From a checkpoint of a small mixture-of-experts model trained on Wikipedia.
Size: 13 layers, vocabulary 16384.
Experts: 32 experts in each of 13 layers, 336 squared ReLU neurons an expert, 2 picks a token, a sigmoid router, a shared expert of 1216 neurons.
Training: a variant of Adam for the experts, 422M tokens, 3222 steps.
Below are experts of layer 10 (counted from 0) of a mixture-of-experts language model. Rows are named router (the router's row for the expert), up (a neuron's input weights, with its number) and show model dimensions 384-447. Each number is 500 + 40 x the weight over its row's rms, rounded and kept within 0 to 999. Numbers have three digits each.
After each expert's rows: a language model's description of what the expert responds to; "gets" lists some tokens that make up at least twice as much of what it gets as of all text. This comes from a sample of Wikipedia text that the model never trained on. Tokens count by the router's weight.

# expert 11
router:498466522476571472560549477506527518526501453458545455496474565450471540460489452507569480557472526489484521517486426457469461544549537446425522550450496522473538477473517436452472511533486499
up0:460480468434553549526492569519448534529534478575509542490446480511475455472508481486556488510454434489474567454475445493442572537494492472480536529504485506499513486468427567505503572455605456
up1:484524490425508511525515504451497459511508544616510466497447486520467509527570506402519590565426469492524441485489493467502491532516434496498441485463557502510488482531478528418429538476549445
up2:464490558471461549520513605467544566509501582522528510444515543550498530459487446488506486532535535501498485463527503449479458532477545495488533489453528542539425555491520504441428577471480429
up3:450441557423504477537505455580448503466515573526553519472541522491520520420537555524551452494491491574485481509535466433455511443523507485464567497394507570451511452433480491489506515512440485
up4:533445518469513557456512526506490450468438520501545457451470476519536554448522468403468513442460417572444482503533549401442514514494514526483505508460508488450504473508490494542527543477507525
up5:544420502494538463591427500540514502383531495572517482525468533487561489528580517469539501498486476483469492473515485487499444469569519599453592439504487512504519487498478536434450513464550444
up6:480444578542577495424523478617494554511476470471468517463499461471503568464516507539456478536476502492463448486545547544532525510541442475435437474492538498489546511419491486456536429453546522
up7:458449500464498541484449460460469387500501582468529557535419533476487529420601532486533560501463552533480433499477515478437568536495454509507500541524485529431555524476546536546555465433557483
up8:511540496505505528602502488511389467500523448497556528417432594533526447457546451471528474545468466485467442511548523528549576513529564485474609472512483523578532539465465564584472491461488430
up9:557522562544472474467462495493537550529585532459541487477489411485512561507456555459527423512455503536514477547629473510478452537456521487451445538397529512560527496528462525497413512489531531
up10:489517446588499501514555551603526575534570512503551418526550383498555510479476489513509581489466469505455445560520475416459429462508486487443443548456517516485452572508384484484457525517561534
What it handles: People and group nouns. Nouns for people, bands and companies after a, by or his in biographies, such as band, singer, company, wife, owner.
gets: " by", ",", " one", " V", " a", "er"

# expert 3
router:558554499444490552521505533544479503546532579509504497454443470532443552505533481479510490498547453541519482519473512466481468560486494435553510519472464529555482512515472508492517535533565470
up0:443507549484526546535510540514511605504511508504492565462477511531483480514514504482531513509494412507523554458517479471446567500502512518447524531507486526449491470519453478445461554468577492
up1:532556497475480470524527515541541435520527515563460500485480506553468526516525544423540585541442520493522462461524475446474484507541485482460487504446477479508522475515464486482534544509474459
up2:514468537510507525541506590480543530493508556472541555532505587532466537484516469450493472538585515531518441469526515482460492533457505468530514504495468539529439552528523476484443566500519460
up3:450439525409512471522574438519398525483500535532566473464525479471545518393525556506459466469480433530491458519543458441482508463521468529452564481437484552437531462424454510539493507508470476
up4:531531558540504534501468479544540394464456539524555480450420538451555548488522460466499481426448425530458473505549512486512475515586495552498510501490482478481475442470505514529528540432561511
up5:549390564537543464585470509552551533423514462517533501523429563489572457569556549534518516487515504523470443515498532491552525522499472584469535482482535585519491511504458512510442505463574479
up6:530435546463502491477523488565489519539497457498522538436453481495531536479549462511549498516516457483457467507529491582474547479523423508458455483474500561533574552403489509451533453471535536
up7:394543492444534489484463532525461398496503567468474497477479557445509469473520531503562550494465578533497480527488491477542479531491513506566478518544457547485551482439486496495537481426527518
up8:456531466493481568554462480529440485484590504537631559428510587509594484424555435491533526514498432492494451513508577449527561517529532472482563430512463559520527542491507532513416505473531422
up9:517543527528532526442479525481517542526553531481518505471488474509438617508417542503497380510437478553464463591551514491403503575453535445511447519479483557548506488528486497518446542478553556
up10:503580484522493479552585559548523583499555481487530467507512480527450479470489493490512568466516430560496472523526465400545440459518460446433473564461513509477473554492472431492471544513526544
What it handles: Infobox and list structure. Line breaks, section markers, dashes and parentheses in biographical infoboxes and lists, especially relative labels like (granddaughter), Personal, See, Early.
gets: "\n", "==", " (", "-", "===", "|"

# expert 17
router:494509489430500544507582554464479536508517489493466561479446496493534486501559479482536492496478455520495544569582535502512510534508574547461475493482513505516513459514529492521527504599528442
up0:444540521478550505518493530543489520543532535518462510512500473516481453485542514515521502503446476497524581489451467486472540536504522538465513544469484533481501468514499537492479534474568480
up1:457489508501500507513532518472535425515519524518486454481501493543538507517586526435525588514427467520534480452480484442491439529512450535494479491406517456497546469503538488464491507500541480
up2:498538506538526574533510600459551547476558502526518517492544563495474510465513498468529449500580516552513441474498504483452475516474497477477488471490500521521509557495542486458473573474524474
up3:459440579401488436545537467535432562440545511473547510454524472488514518384566546492535462473462488521543471515529509467494486420505479486463518522488510575476464415402476483511517497525493476
up4:565510555409462576522473561487528452478491529541514535470415527497525547468509442418475498426492415593470472526546517478457524583537472592507510496501503453472513440530493583529549492493545544
up5:513400566520552464550482495579533522419491524502520469568437554472570441536569518501536495473460493483496464482459491455545443472544491639487522512474484542481503512487445451517429489451555488
up6:516429561499531475424533475622494512519484519493525517481486482551539538458503484489486481534465514489457445501501511567501536509548462469491467498465555519508530567453488463497564489437546503
up7:437517475463535555457487448481490401495482537450539530540496487467545484441533531494514548497490535538576493519511491502516550534448537539530492576525473532455555524479478461543550469407574474
up8:468572500431488513575474527508409505534510449524551504432412594509572480455547465513519499562502424480463467532502534504507564548496493470428576451473448568513526506508520513493424480443532486
up9:509501576516490479444464558485481525484580585499548508499451488525520597535514529465560416568457482564467446517522527549468509522441528470508428516470513546561520485504482504535388518457547548
up10:502576434573492471567566511508502569484552523482551447520484477531454534494446517507537532524504418529505431523470476401524482500531474516432450512499534540486472540505379449470486564496549505
What it handles: Titles and Middle East. The or the inside work titles, like Shrek the Third, plus Israeli, Gaza and Arabic al or Abd names.
gets: " the", " The", "The", " al", " Al", " ="

# expert 1
router:528514516400554479557512478555482482536508480539485481497458576492504514500514439578545486465548459544553565475526522468502552532521512506488541490423497554560462514484514508480466514539490511
up0:502493485440578533512505538511514581539478517543516533447446489544470454508549506485557516457419398474518608483505512461441571502474544532491487531449504529473512445467463528456493525459629467
up1:533516490453474511508497464555538438546499540501473411425491469559515544508567519491547584518440412535524469497504490436519430547477485540453487506426537466506486482470499502440505537496541475
up2:471537541477523522558502541470560576516521553529534536497458572518492531452510482491501467535554493589516488452482516489436541574430503514478526462479537487514441507516522480491491579498465397
up3:498420567442535462526541438565403536468535514514539508469553514512515499468528479515524484545511519526504496540517545439549508421539503477429521500427489566441521486454429497520546517511476459
up4:551484553484506540437480526535552415465451466514550474449451495559533495514526440415485485451448430579416465492569475456472476526540502519494466523470493468482491429475545543608517495459505579
up5:525404543524555493606452482517509496453505466552533507468435567439517448509577505546503476456456523503471484478504490491484496502600539620488584488499458615534510484512453548438416488456563457
up6:508393545497463520515511507563475553439481462473518516455528505468546572515514478503509478498486516491512439476503467543514519504560493447469461487425525513537553545443482433475456474459540539
up7:352494523497516514521454416534510428521518565471528481495492431469520546417561531489512526495476518520549495516513440513504513545512514576495447550512485606505504468508511499516521473429510513
up8:446575493441523540540482520543457500527504528548547487390456611487511467439530411498512469528474424504494464485538555500538578494522543503452579464461470511512513546479494517575424531442485460
up9:529509530530491474421484530480521521508515500482513488507441477510520566512498541478526423486456469532475486535589519494434473527448527553525421499434528499528499507493519530529448549496570493
up10:503501449587450420499543560523488546509523510518614442519510415519500501500499498520539587482524423524507463527490406394455442487484467513465437578487520551446459527485410491547452500528579518
What it handles: Purpose prepositions, conjunctions. Prepositions and conjunctions after nouns or verbs, especially for marking purpose or cause, as in compensation for, responsible for, and, in, over.
gets: " for", " in", " and", " of", " on", " to"

# expert 29
router:514457548513561546560496486544486444535545519431497488562456526479528498465487410476525484489444444528496515492512483477486515534453510500464565547456544517507485527548419535490563497604482477
up0:498521489456530536583474529566512544491553550518477551498478506485500499525579519489571453534459468481523541488450436496412500523474526473427529520487516516491507548506533454507451539443590478
up1:531569484496504495526481497547521443541511509560531527454490528529471541516543491502567590510431526489528480456469483414492460496532457538445496515390495470525542490452516520456401511472504455
up2:498485538480511526556533524453531552472566556482529487500505603518488534436505468436532441504510467500522465473530482494407513533476556519466505497473556506523435486515501487425456509501563424
up3:468437495452498458509567452566385514506499523435558535515552504531511483385536534492520470445497478544498501554483477442444528480502508532423531534451499585447539427492479459516523549518464476
up4:523504621512511549480499554571517427481500489508559475507467503525467521460494470463407436401511507521404466499545509468479493561562484543460497498497445474457524476478508542518526497472475568
up5:482502516482542495568461497557552493434560483561504544525425590483582477561574533555463493494470518482454471485471489489519439518552491611510546452487523576511486513520476463443441493427581493
up6:556418600480509485463544525586431558479492535516547518487500511508496553499509461514477521559453493466479466460474540516528493472537472460475421493508526469479563542410481519487510514463512521
up7:409485463482531562505482499496447380475478561509482483550471506481524521445574550465512517493488508490551495529462497466487536533474481535460494545518492508474563492495497483470549462428558526
up8:406570496444476544597480497513407493507537480521541546464485568505541463485540392495503506525451451521497438487492515480556620536505549475455577428482477529501546566457507559493444500468480486
up9:532459577484518513437471615487525553528550494493522487477501529534515612489478543488544443517381521505514511526501461530450452539483507475535470540501511496561501511545472503501426521503525550
up10:485552494513470480533557535519519561550566499475589435525502412487492496486491534519519558466513456513531480537548435436515424465515480512492470488494525579471441529515418491521442499531554505
What it handles: Table pipes and numbers. Pipe separators and numeric cells in calendars, schedules and data tables, plus headers such as Title, Year, Votes, age.
gets: " |", "|", "==", "===", ")", " =="

# expert 18
router:471427509467547561532551589453471527524521505387553439501443468459451489485539503538540542468443501579472484465476502506489453518445513525451471492403522531542498523591436458489450515495492500
up0:453517494478542546510519541527489562556562453484493495513488506431488471465513481560555497516465453487493566471507443511472504516500505468525519540464506544510480483461477543504464549485592441
up1:547560480476526513540495528497529438508514530568476449526467482549489499516594511433454562523429484487530440454473506419458487508504481529496497509411497520499502449463488581433493481499549430
up2:479554560447534490514538570494547547462527535494502484468516636500515522429474479470512443510570515498510450467485498457468491521476492499499516457519496504544463516489498520425459545500522462
up3:466464542445509500493484457541402541493500529463577517420545536455483541437494556504511475462496497539513460544518450455530547427500500484450544548481463635450476427458440493495496533509463455
up4:583471618496544556481514558520547453524451524492523500549436517490532525414465483434487497512467475568418431504481503505481505576518449519487472506494458491480499443515484530544516556445474567
up5:527468538475549490539489516542517506472521498499577519506451535486535483544576515498603490478458500495517477453518510434505430512523517580498609534485502567475498475504436442474464509445542448
up6:553424521471499509472511527552498524487518462515509537431471493541563535488522499535537486543524470478478441493477492571482551463511468433521471482433523512512557496468493530504499449475568504
up7:408518474479480533459525423500444408507473536457444532502491476508511503423590519457522554481463507476519459566465472480500557517497538517458455535547467531498496540453502524554520436431523475
up8:497557471476491504545497531469429455524514460531579544415426584513511470468581372512513498502431445545446464502515537501551541503427523530452567455453443550515533549537468570567450462463524462
up9:524543552538507507434448580442545544535533498460528508462470460536520618514472564521485387536443515565478485555593492529455495509439559465466464524485484524572474474509447557468441542461513469
up10:509514451543511473554560524551518552534554552486542419503514413499467537463484514540540557471487446554495440554516494413509464471512501514482446573506536528512449571450424425501472512527561532
What it handles: Competition events and dates. Words naming events and series after the, at, in, such as tournament, Cup, Festival, Olympics, series, plus event dates and scores.
gets: " S", " the", "–", " at", "==", " World"

# expert 2
router:502483550505553472483560507573400509508545531506455500460517489493475515456474521501477453542519527509564526513528461455519521508469512556540487507531520558527529526495507488486551519517558452
up0:454537481449546555577496537521522530543530481544489525439463501525474482490527515492519477531489438461503568510476461473452533505461491519467493515512539499455483483495482537504535536483566538
up1:550506499474501469488524514437547432541512479505501429501499509536514520483611534447496519496422489491540502437490480480520494509563470492497508511445523506503539480496484527471514539486490434
up2:499535567529481547527533571499527573465557528553523508490493569521493567439505485490489460484568537565508455480511532477470495528482527492469500488486552524492462509496554518467488526476475396
up3:494470553465534509472571492567412538483530527464571466436525480486499536403548492494526499478429453593511470559600502456463482436514533492433508517483496552448481464452487504549559497541522538
up4:515522508479484548446514585521486401485506521575537506496434485402509529457533427423447495464481460526395468487509527495486533553561460554474458437512551475452498454456499532543545553474499569
up5:536419549464553484595500499525510504410497474550523495487465514454524463515563525572498482537430503501495435520520473481539454493547544637508570469482491489452513478539462477390440470432547468
up6:535455584520494491501494483586444530471578506495489518493501492511512534453543492497525520540508473441454489496517505580512512473497461468469456516420552530542554520449533523447556424428586513
up7:461476482488521489481476520549489417519478568482485565540485562442478494399535539445523543500484537498504485512481516484544518487477516537512486530534473570494561508435499468471589458425533542
up8:441549485494515535627486541516436496551486444536506548464488585464500463439546423483494505520500385487445431505483574461561585495554546509530509461477503542530518517426512572539425533465493501
up9:553505542520547538477466532533472512538577479526536549493481431534522590488470526487481438505448453565510485548568516494389512539464524481524509537496492509530518533514513521483482526462532562
up10:494561464535490446483543575531543553580546492457583472503531432516448547485481546501516547439470443520479471522457481416447448461495472490432478510486582521419465523500423408456477542558547496
What it handles: Degree and comparison words. Degree adverbs, comparatives and stance words in argumentative or quoted prose, such as very happy, more difficult, less stable, too.
gets: " a", " more", " \"", " is", " it", " to"

# expert 4
router:507542548506536523510552552517483465502465476393550478454505449515479564480511487468528515507446514478513462491498442504486537535515518445546444498578536519513475492460503427557471536565505443
up0:534534526451530518539489559526520551554562511532434574444470513530466500506513554501506539509444454500509580480500463484501528490450496493493514519520539500467440460511481480477517551433571517
up1:489520452452499475554457536503503500517494539534516473510474488527482511519625526470524568491421509500482463462462469453448496506548519492485539497419504518571551470467520539427495541470528464
up2:525499534523512516530531575522526546471534532494545514496534571521453571399557442516492461498545533548539431459477518472464473569484504485472517451491552505541462541533474542449401537492544468
up3:464455577426523458537523446572413543476503520478536490470528511476491488413538543467521473442468472595521506559511480397503513429530500506417537525434494564485484443451456496519500552525472467
up4:549476595503528559506454525532521384474481466576531501475476470495553499498509473447501481417407463496444467459538562494534534545524483529494528553483509493465466453444503503521533498480446569
up5:528435472510539431580467494510533537409435494511545492542439518452577499544575528533509453493479510488448472473486490468524473469508479631509551493504520523442517479526465472464453499408562463
up6:506437558525518433452497532591434522459478488501523535453480486492533577479539500534470567526483491429465471489507542552508500469534467445486498473436567520501571498424468477505504518468560543
up7:436483477508486518452509476523482393537479563504482515514494469484509488444562535505518510489475562510550453502503515479529547550487532503521503521522515525492518566487442500539615473442561478
up8:495523476490475500569511501524430531504500473528532506413470602479516486483504440489501478545488457518484439516508512496532575510532550500458594465502458515515556523507504531546443462493468447
up9:546517565518535465443538586505538524498514513448593513404468494497529599522481514485495445519439476523476493514528499500436487533454486494474444478440536537550497528466488510510401553442544554
up10:512537471525467425528553541575520570533499469480567447485516480488478556476444517538493601471508436518504458530503452407497437459516502501444464538527522548478477587516427462486429571539508522
What it handles: Sports results, placing verbs. Verbs and numbers reporting results and placings in sports and competition text, such as finished sixth, placed, won 3–1, take.
gets: " to", " the", "–", " ", " won", " into"

# expert 0
router:465530532410502441532511486532531473478497475433499489445417539482503480522547479536472526513474508561500492488551466534524515513516553512544521490478581547479513565524488479482497543619568423
up0:475542512411568557529497586499533562492527521486486479454484511492503459516498475513530526497493435556474559484501484486493563546473516511429462516478502528481501474488441522486500545449605513
up1:509533459429500492492525542434529462529549541558508506492432489523487505509533527440475600464433547509507474474483453468535493500571444493473484493484475459506509512477497516422523521511465453
up2:452491552497539481525501561478559556456503552511539515514499560507491521452550496481569452441549528522555429452501510503491461517456534485530497509477532515497464497533487481508427566505514479
up3:478410558451515500486516441596463524463509482475556516459546483534507496446532568464484486478478470546539492540529473455487515471479526468459541531474524542450547446483464520540554500529444491
up4:537473546458527587480494511496559412493450493503492498449436558520573522496524462440484471444475433547404510482548515496453475582519455517501518492511497480486540460470538511567551511464524575
up5:521483546511564464561470519566519543402503447519529448490446567459605471529531510556556525482494482514462454448462518481530477469556531618496546492473506494469494486465490482482474503400551480
up6:524436558537493476479522528567431563495465469454502565484551497507535514503485477506480539534477504466498413487513476580533508478521498455504464519462535513493484551388488486445479504450519479
up7:410442462472501493482491476544493449508448545479472513496476525431563476457575531500522512535496560475561493553475483495483508485492489523495502529517486534462558526422489512557570480449512490
up8:440547465461482532572444494510418460542512454492514507440463571467567466448564423493534478550497461479476478528525573521509565508446535518487556472530464507517515528510538562571449497471505401
up9:485479593513524479492462522512520537520528504461557492527443508504480559512468560507520401496409532549511438549549486519463510541430563491492449538485580543517535528550497553468442572497498490
up10:494553435546500486550547555549521589525549546445523476586539478549472560425483551544546526475529456512442481544497501427543492463484466468402505541453561515452467574535400464466449549502551529
What it handles: Numbers, plosive-cluster onsets. Digits, thousands commas and percents in census or population figures, plus word-initial clusters like bl-, gl-, be- (beans, beef, Floors).
gets: ",", " 1", "%", " p", "000", "7"

# expert 30
router:529509534490492548612595462584402515508486516453514537510507529469506509467503431500542463542530453547505493488529502498464571584483600582418510476502500437518496560524500519499508558554538483
up0:471502525460524565483503537532484568506479519541477575493464561508479488545492514491495500476433426479540555461453449443485549485493510478477529502494501516421468479470436514482486570456566509
up1:531563518460492512537507530483511474555517492515522411464473495560516541493537512428557582515435441515543458482469444453516473513547475526469459504426516520485522504480451512418500534502507465
up2:505483518486547520565491567505498486481476537469559538495524536526477525484535467415493445497579534470453475454534550501421493538468468456478527544481500533546459526505572530455481557496502480
up3:464398581459534489537547449551417550463535525483548534480559489510517529401516551488497488543453479550559499527543485447522566428488541522465520507471486585465487407391477529502548502494502483
up4:542483562482493578455561527535518368511482493537550512463444497488483504477487450434433478430476443554435458533516508510500532555532470543496498464496524478460514439462512553573523510473489562
up5:542419545518567442607471495543547496465507500527559467502450560483525473540589541563481505508488518488437462509500470472503446543560466627451514545514475555495499457527437512463442496485550420
up6:511412573541497531397556462614463549472504474519535532502505475555499521412514489517488492558468477467452429496500480571518496490521483496489446486490555488467551477424499519458504466467512524
up7:438513495413539529455490509512460401495448530476455552511502482478520491469545546436548525473492527506564454577459472510468495526426506505505474537514460551507546520441515473514543464431592524
up8:480560466461491555600525523510435478555508423519560521442448561490543438493520459468503511525525436486494456500498501502503559508525549501513537433531495528489505552445526568576450509542492454
up9:524536574526496491430442515480568520495517539538522490507436440540516553509446502516520427536471455522475499580553471507451536541439529483541457510517496515509510532548486508508426517481549488
up10:492521472574457515481582583516515588518527517493508473512532443477501519504504520541526581482529413546493455546474484432540486481499474521465447513484541522461433544502401483497463562525605521
What it handles: Quotation marks and titles. Opening quotation marks before song, role or model titles, plus commas and parentheses in music, film and performer descriptions.
gets: " \"", ",", " (", "\"", " as", " '"

# expert 23
router:498508609543545491498528563564516478516518473427452547442485520466522501423519526502541559535470470545537536526515546515488563533581504496535500567519542484544471523473528506478507555621507490
up0:503508469461515544511495560499532477500546531511504533481511508569470477476527520480519491553466452478499578500482438484422543528490519488485553520513538514440489413518499469508440535462572528
up1:536541474494499461496484505453491449550501540555459448470450508586479531539570554431535577533393481456499448467514440490470442479494465492475476494414517530502514482486523485433494511486517479
up2:510539546527524556561549578497522552493543500470510567510489565515475532447519509471510450517551493550551430471481482489464541524512520466493451499497497533514436509481525522488481564481499439
up3:456418520443527477484533501580475518454530510479585468454525519482513538424545530507491515468425482540487522527530519433512475450488465501418523490443528559455542473453463505510527509518510467
up4:508510544450516585461473486556527445493490491549557488494457509522493500433489484491463482405461421551447425490545571480498528536499488541457501508518524455442487422449509589535495535491501567
up5:516460519500525475553484467511512532398485461581509498496468531502565465524608524512513512493431443513479518511498511488546434481558515574461550507478462534526500487509459464500400479435571512
up6:506424563502512476486543484598484508503472472499536510492520463478535579433521470481523486519521499463445456528499508576564482502527499470503457465463535535495556544482488484496515521451532515
up7:421447460485550542516478479530478447516459585496489555530438490509506514477558532456528499508437569513535515541474501492485487503476506468506455520551459527513541546441488521555554471440522545
up8:468525432451506486561460527492436476501542476549555503438473574518565474484521421467509495535504466492453451538484552486527542499525533484493614414418440514521558548481532539583446497448566423
up9:499531537499542512475445548504530510525519542472521537431484448565531632497454531474521427542441463555545497517553512518461457525426588483503460543489535509567499502523488520528430542426546526
up10:473603405565473489492567564534504552529565498513549453511536378530479486502455502513486565494503457545497474548477464476550431489495502494487505503453543511486443566487449461530451501488550508
What it handles: Clause connectives. Conjunctions and discourse markers opening clauses or sentences, such as when, where, However, because, until, As such.
gets: ",", " that", " as", " which", " when", " to"

# expert 24
router:526480472536512467533567471564407456492530477468501516442499514463630510532635478466534495553513474488480481545509554443516482518543526490468465486504500446507513516579460475435558538557530460
up0:464509516430524504556485578529496520528544489524495555440475492475467467492558531538535509507479467480470548504514444507466569545507502497448525538493532505515482484490480515504463555448587473
up1:532540489433482486521505510515543451550523527514547429466505509512510497508594525481535587584448461516530459459523498455505497514530491538478517496466521519492534431453514533443489547486503477
up2:524508535542530551549501582519558531454482523528514513483518616499475488461499463450532474457574507542532450465546471443438473484454477478504520488505577493546485517529531462444414553450453497
up3:454446560439536474509540495574424553465525519539539514451485501511494553418567483510526481490446509535493494530534471462522512479500489507463532508461516543460478398438447546497545476533505484
up4:560524543494507581460470499572488458488439550505571464445456439516531532468520468419494451429454387588428455503549522469485518560532474547503509532477456467503490489519468539530501516481519625
up5:586436525514543434585488492523518498443474505514527494554491565434576487543561528515497475553464483480483481497487470467599441478561529594509543465475527518458521459512458471493431498436553501
up6:500419581531509436451508476559475491479516500515504530448488451527521542461549483465502482517500501463450463503494480577541539490589444440478464502455509565542579501380494511467508495433544481
up7:434501469482520505475501497535460468564489590513480511473469472503505528442565558432516502525506480512551469521493469478511539518457510483502503561532452558493514535460479507517554450454529480
up8:477572466503494563509473503536422495525523456555539540430453544513532419430546463490516502519469405520449480558496603521507555542444520512457578452507470535487464475514507513514473465483511481
up9:521488522549494482468473568512514554493532494493537535499497461569513579542411559504504401521413515525461487555524476528467505511463566482531433541453552517533482537555461535475445507455526520
up10:496548454568461438503538550530510554566482534456560440525524441519514521493467505524520554468507424560484438508516427454524458474494493493421456483485525501451453539522386475508473559551539506
What it handles: U.S. abbreviation periods. The period inside U.S., decimal points and other mid-abbreviation pieces, plus United, States, List in American geography and highway lists.
gets: ".", "-", " United", " States", " US", "–"

# expert 22
router:482515515422594539553525511483493491519536424415554467450428489477486538494477531541531498543467494547533582517522502499488514540506448496516470528479520497447469493493452498495466561560539507
up0:457483523472549555550513532538482523525540508527462554499467493514452478513524509490516455467476439498489555475449447517450569529522514525437565515519523481469484487500457517515523522443574476
up1:499552486438472529513488574529493477466547497548440474480463538563529529537566493477497513509399481555565417482506484490521469513507463516428488463425534490487515512429512555419471539471515490
up2:508460558491531578528508561480560563496558576541551496507497553555495522455517477502511447478564477529539471448515483446493512522475491485482487507473527561543476484534537474483448528520520459
up3:521414572429503506518548440566409507473487459498517525489544531453534526423508583508483491455460454527538460543533425460519512452501509474448523530471489567424499432496463499511531509527439471
up4:565489526461513543446496501523552447466489508568574500468427510551524559447512469433429462416468425541473511526466515464461513539560480524519505499499506498489530414439507596572554517474470586
up5:600398486529549441566435498543497501419495481524532490535474549488560479537552510519514472495458507493467439460484448483579423455530509614519526512482514534472515513532449474482482525382569448
up6:548412627531532496479527523616488579492551483487536559400500555485506552495545480510508515530504462483499445533456538543493483493542448477444468490500570468545525503429505487538509519467521519
up7:427511510508547546481498507525475424520548553438448550535477539482487477399545534455537519514443563510532465538502478492531547470517510490501479545551497500508553517493499543476562469464526503
up8:442550463493493553567457483490401479486553468514533535478444585546535486457603448518479526542454441497532467491524531503551614524451509510451532491485462566521529536470469532553445520478487417
up9:573502580513534501460470558528523540537556500450521532480477499483469602516460547493489433537393520505474488538528468494468488505497532482470429493470551514543490462555491573501454533502508525
up10:527569472558481524511547515510495566565527529510605444508520457475501532435479453525579568432522410556471444552510491436521417462527503503450481572437533500505448539529435438487463528559535504
What it handles: Statistics table numbers. Numbers, decimal points, commas and pipes in vote, census and sports statistics tables, plus counted nouns and quantifiers such as people, students, few.
gets: " |", ",", " 6", " .", " 5", " 3"

# expert 20
router:491513598486569507459543541481455419484555475427554488461452545514530527464522432420501563440455559475539511476460477461470476512490508561492475511449494472462480529520459532474501522528511570
up0:464496542477523552515508517561475520531573516502453567472458520521457502520496510500512506490466453474518580490464461464479542536436504487459521546529500443450509492500475526504540533475567508
up1:512546486506503481535478492509523464520561545524552466467454520533514499516523505392574557556453476497520417474515409438503491513488464474436471522423533543497520513450471538407514520502534463
up2:477487579487489529564510570472559541486540528523579548498500566524509546407469495443527509497593483474448431467515521510495526549502499454480495495499552527537460522530535506489427595475493446
up3:454393550388523469466549463600467526492469482493519479490561525485513476405500522517466482476471453513537483558522455418472533465510487546471525499481526574436466500497466480532522487547522490
up4:521490533526537554486490515525560400436429484521529518477436502502532500519550462393480472454474442549433483531503561481415485524510442571477492511462482466487499443516555504538577503475489525
up5:553482519522533505566513522532489517438538446550584497495477533459541512486559547523471502527469529495509484497493477462542446523538519628498545469473475557513529478501450537459423516429539441
up6:525431568525478522498541525569444501506523434475539573474501489470516519489509469455497507514483494458467447458494466534479466481514466485481504449428529525534525569416472505482533477450516522
up7:431444507513499555504515470541486455537477583502449504489444445484489466480522524433530502509492527503519477549462442471481519509466511542487478502562450498464517516449512497514526443437548563
up8:484509467497529554571494502489375451492522514517516481459458600495540476441509424494535440531449414493468456503479557464511547502488540504474595432468491526518554546473499562529492513456511481
up9:491511555539543504458450560484529494493559516469520500461449506516537626503496500492521441483452485541548544540569469497428463530483532515479464559485483538600485499551454503499427557498548536
up10:510524455559492479524550568506534531545529497500543442477517424490510537469487485524599534483478439490489447541570488431499437460511474499416452540472600511455471536517401469520461500508554502
What it handles: Table cells and releases. Pipe separators and cells in results tables, plus album and release vocabulary in music and chart sections, such as released, edition.
gets: " |", "|", " was", " is", ";", "\""

# expert 28
router:554497519556487438559590574467478456478487474480536461543473481525536478476528467499459537431575481532489525520554531478548501520503546493576481537415463459422516560531467478523464578515470456
up0:492536509455518591558454542511494533491555476537508595507453512500453463507529513497536488530488461500528581509498475468460521496461499489451498559474470524499422444528458535469456551466584475
up1:536519517484499509510479520503536462539531552566526469485429498545487534520553536476517562512434487482518458443500483455525436500513473514433469470412484522521513478449455510428496553464525457
up2:526550551497536544573511576474567574450495535486510487478504572524458505409545493476543469471533524529534432452497490465459463512472531479518498525467531529511448542502542513495486585459459438
up3:440456541397505483473524425550442535465523520454490448442504502495563561408546543502463458443460483536535476523524473424484551430556503502458568483451495562416507409477440511516529494501471505
up4:569473500498493554458451563508552467489456493582529520485415487541530524491569484426506504502445434584416488490542534473515431568553440551511475460521427462446484487439501601568512511454492515
up5:517433516502530461572488487526545509376457487519554527516464548539559479547576511554545492519513489474482485528472511468537421485542487562437479533484541562501492462535441488527463488459553480
up6:499389572477527518485553526591503539501482523496505545446537468503491522474536505538484498520472460429461432493480462560524508485513469476493469458457543496495574536417498467490511473423516484
up7:427496503471509540455483434516494457476486503472480512504446492414554476455553514451514518433526535504547497595473481463486556493488496530517510566519437549500536557425540522544552456423568496
up8:436514489441493536564467444485420514526504504475568543393479546501545476427543464496538482513457405485456458512533548488524552496467551496504577488493454558524540512462506523525420511447510410
up9:443467523527528493445483557457536533524581524496530491495449516505491641499475524474505433527455519526502500515545500484438521574450560518511470543501509511555511493523423539548429552450527502
up10:511549478584460461493542511524485561495527491480567427484530446489494523481466481510515551518495496535510471546469487441489425482528496495452452577436469493514452549515392463531458549548555520
What it handles: Infobox and list punctuation. Dashes, colons, slashes, brackets and bullets that structure infoboxes, career lists and LaTeX, plus field labels such as Coordinates, Population, Density.
gets: "-", ":", " /", ")", " (", "|"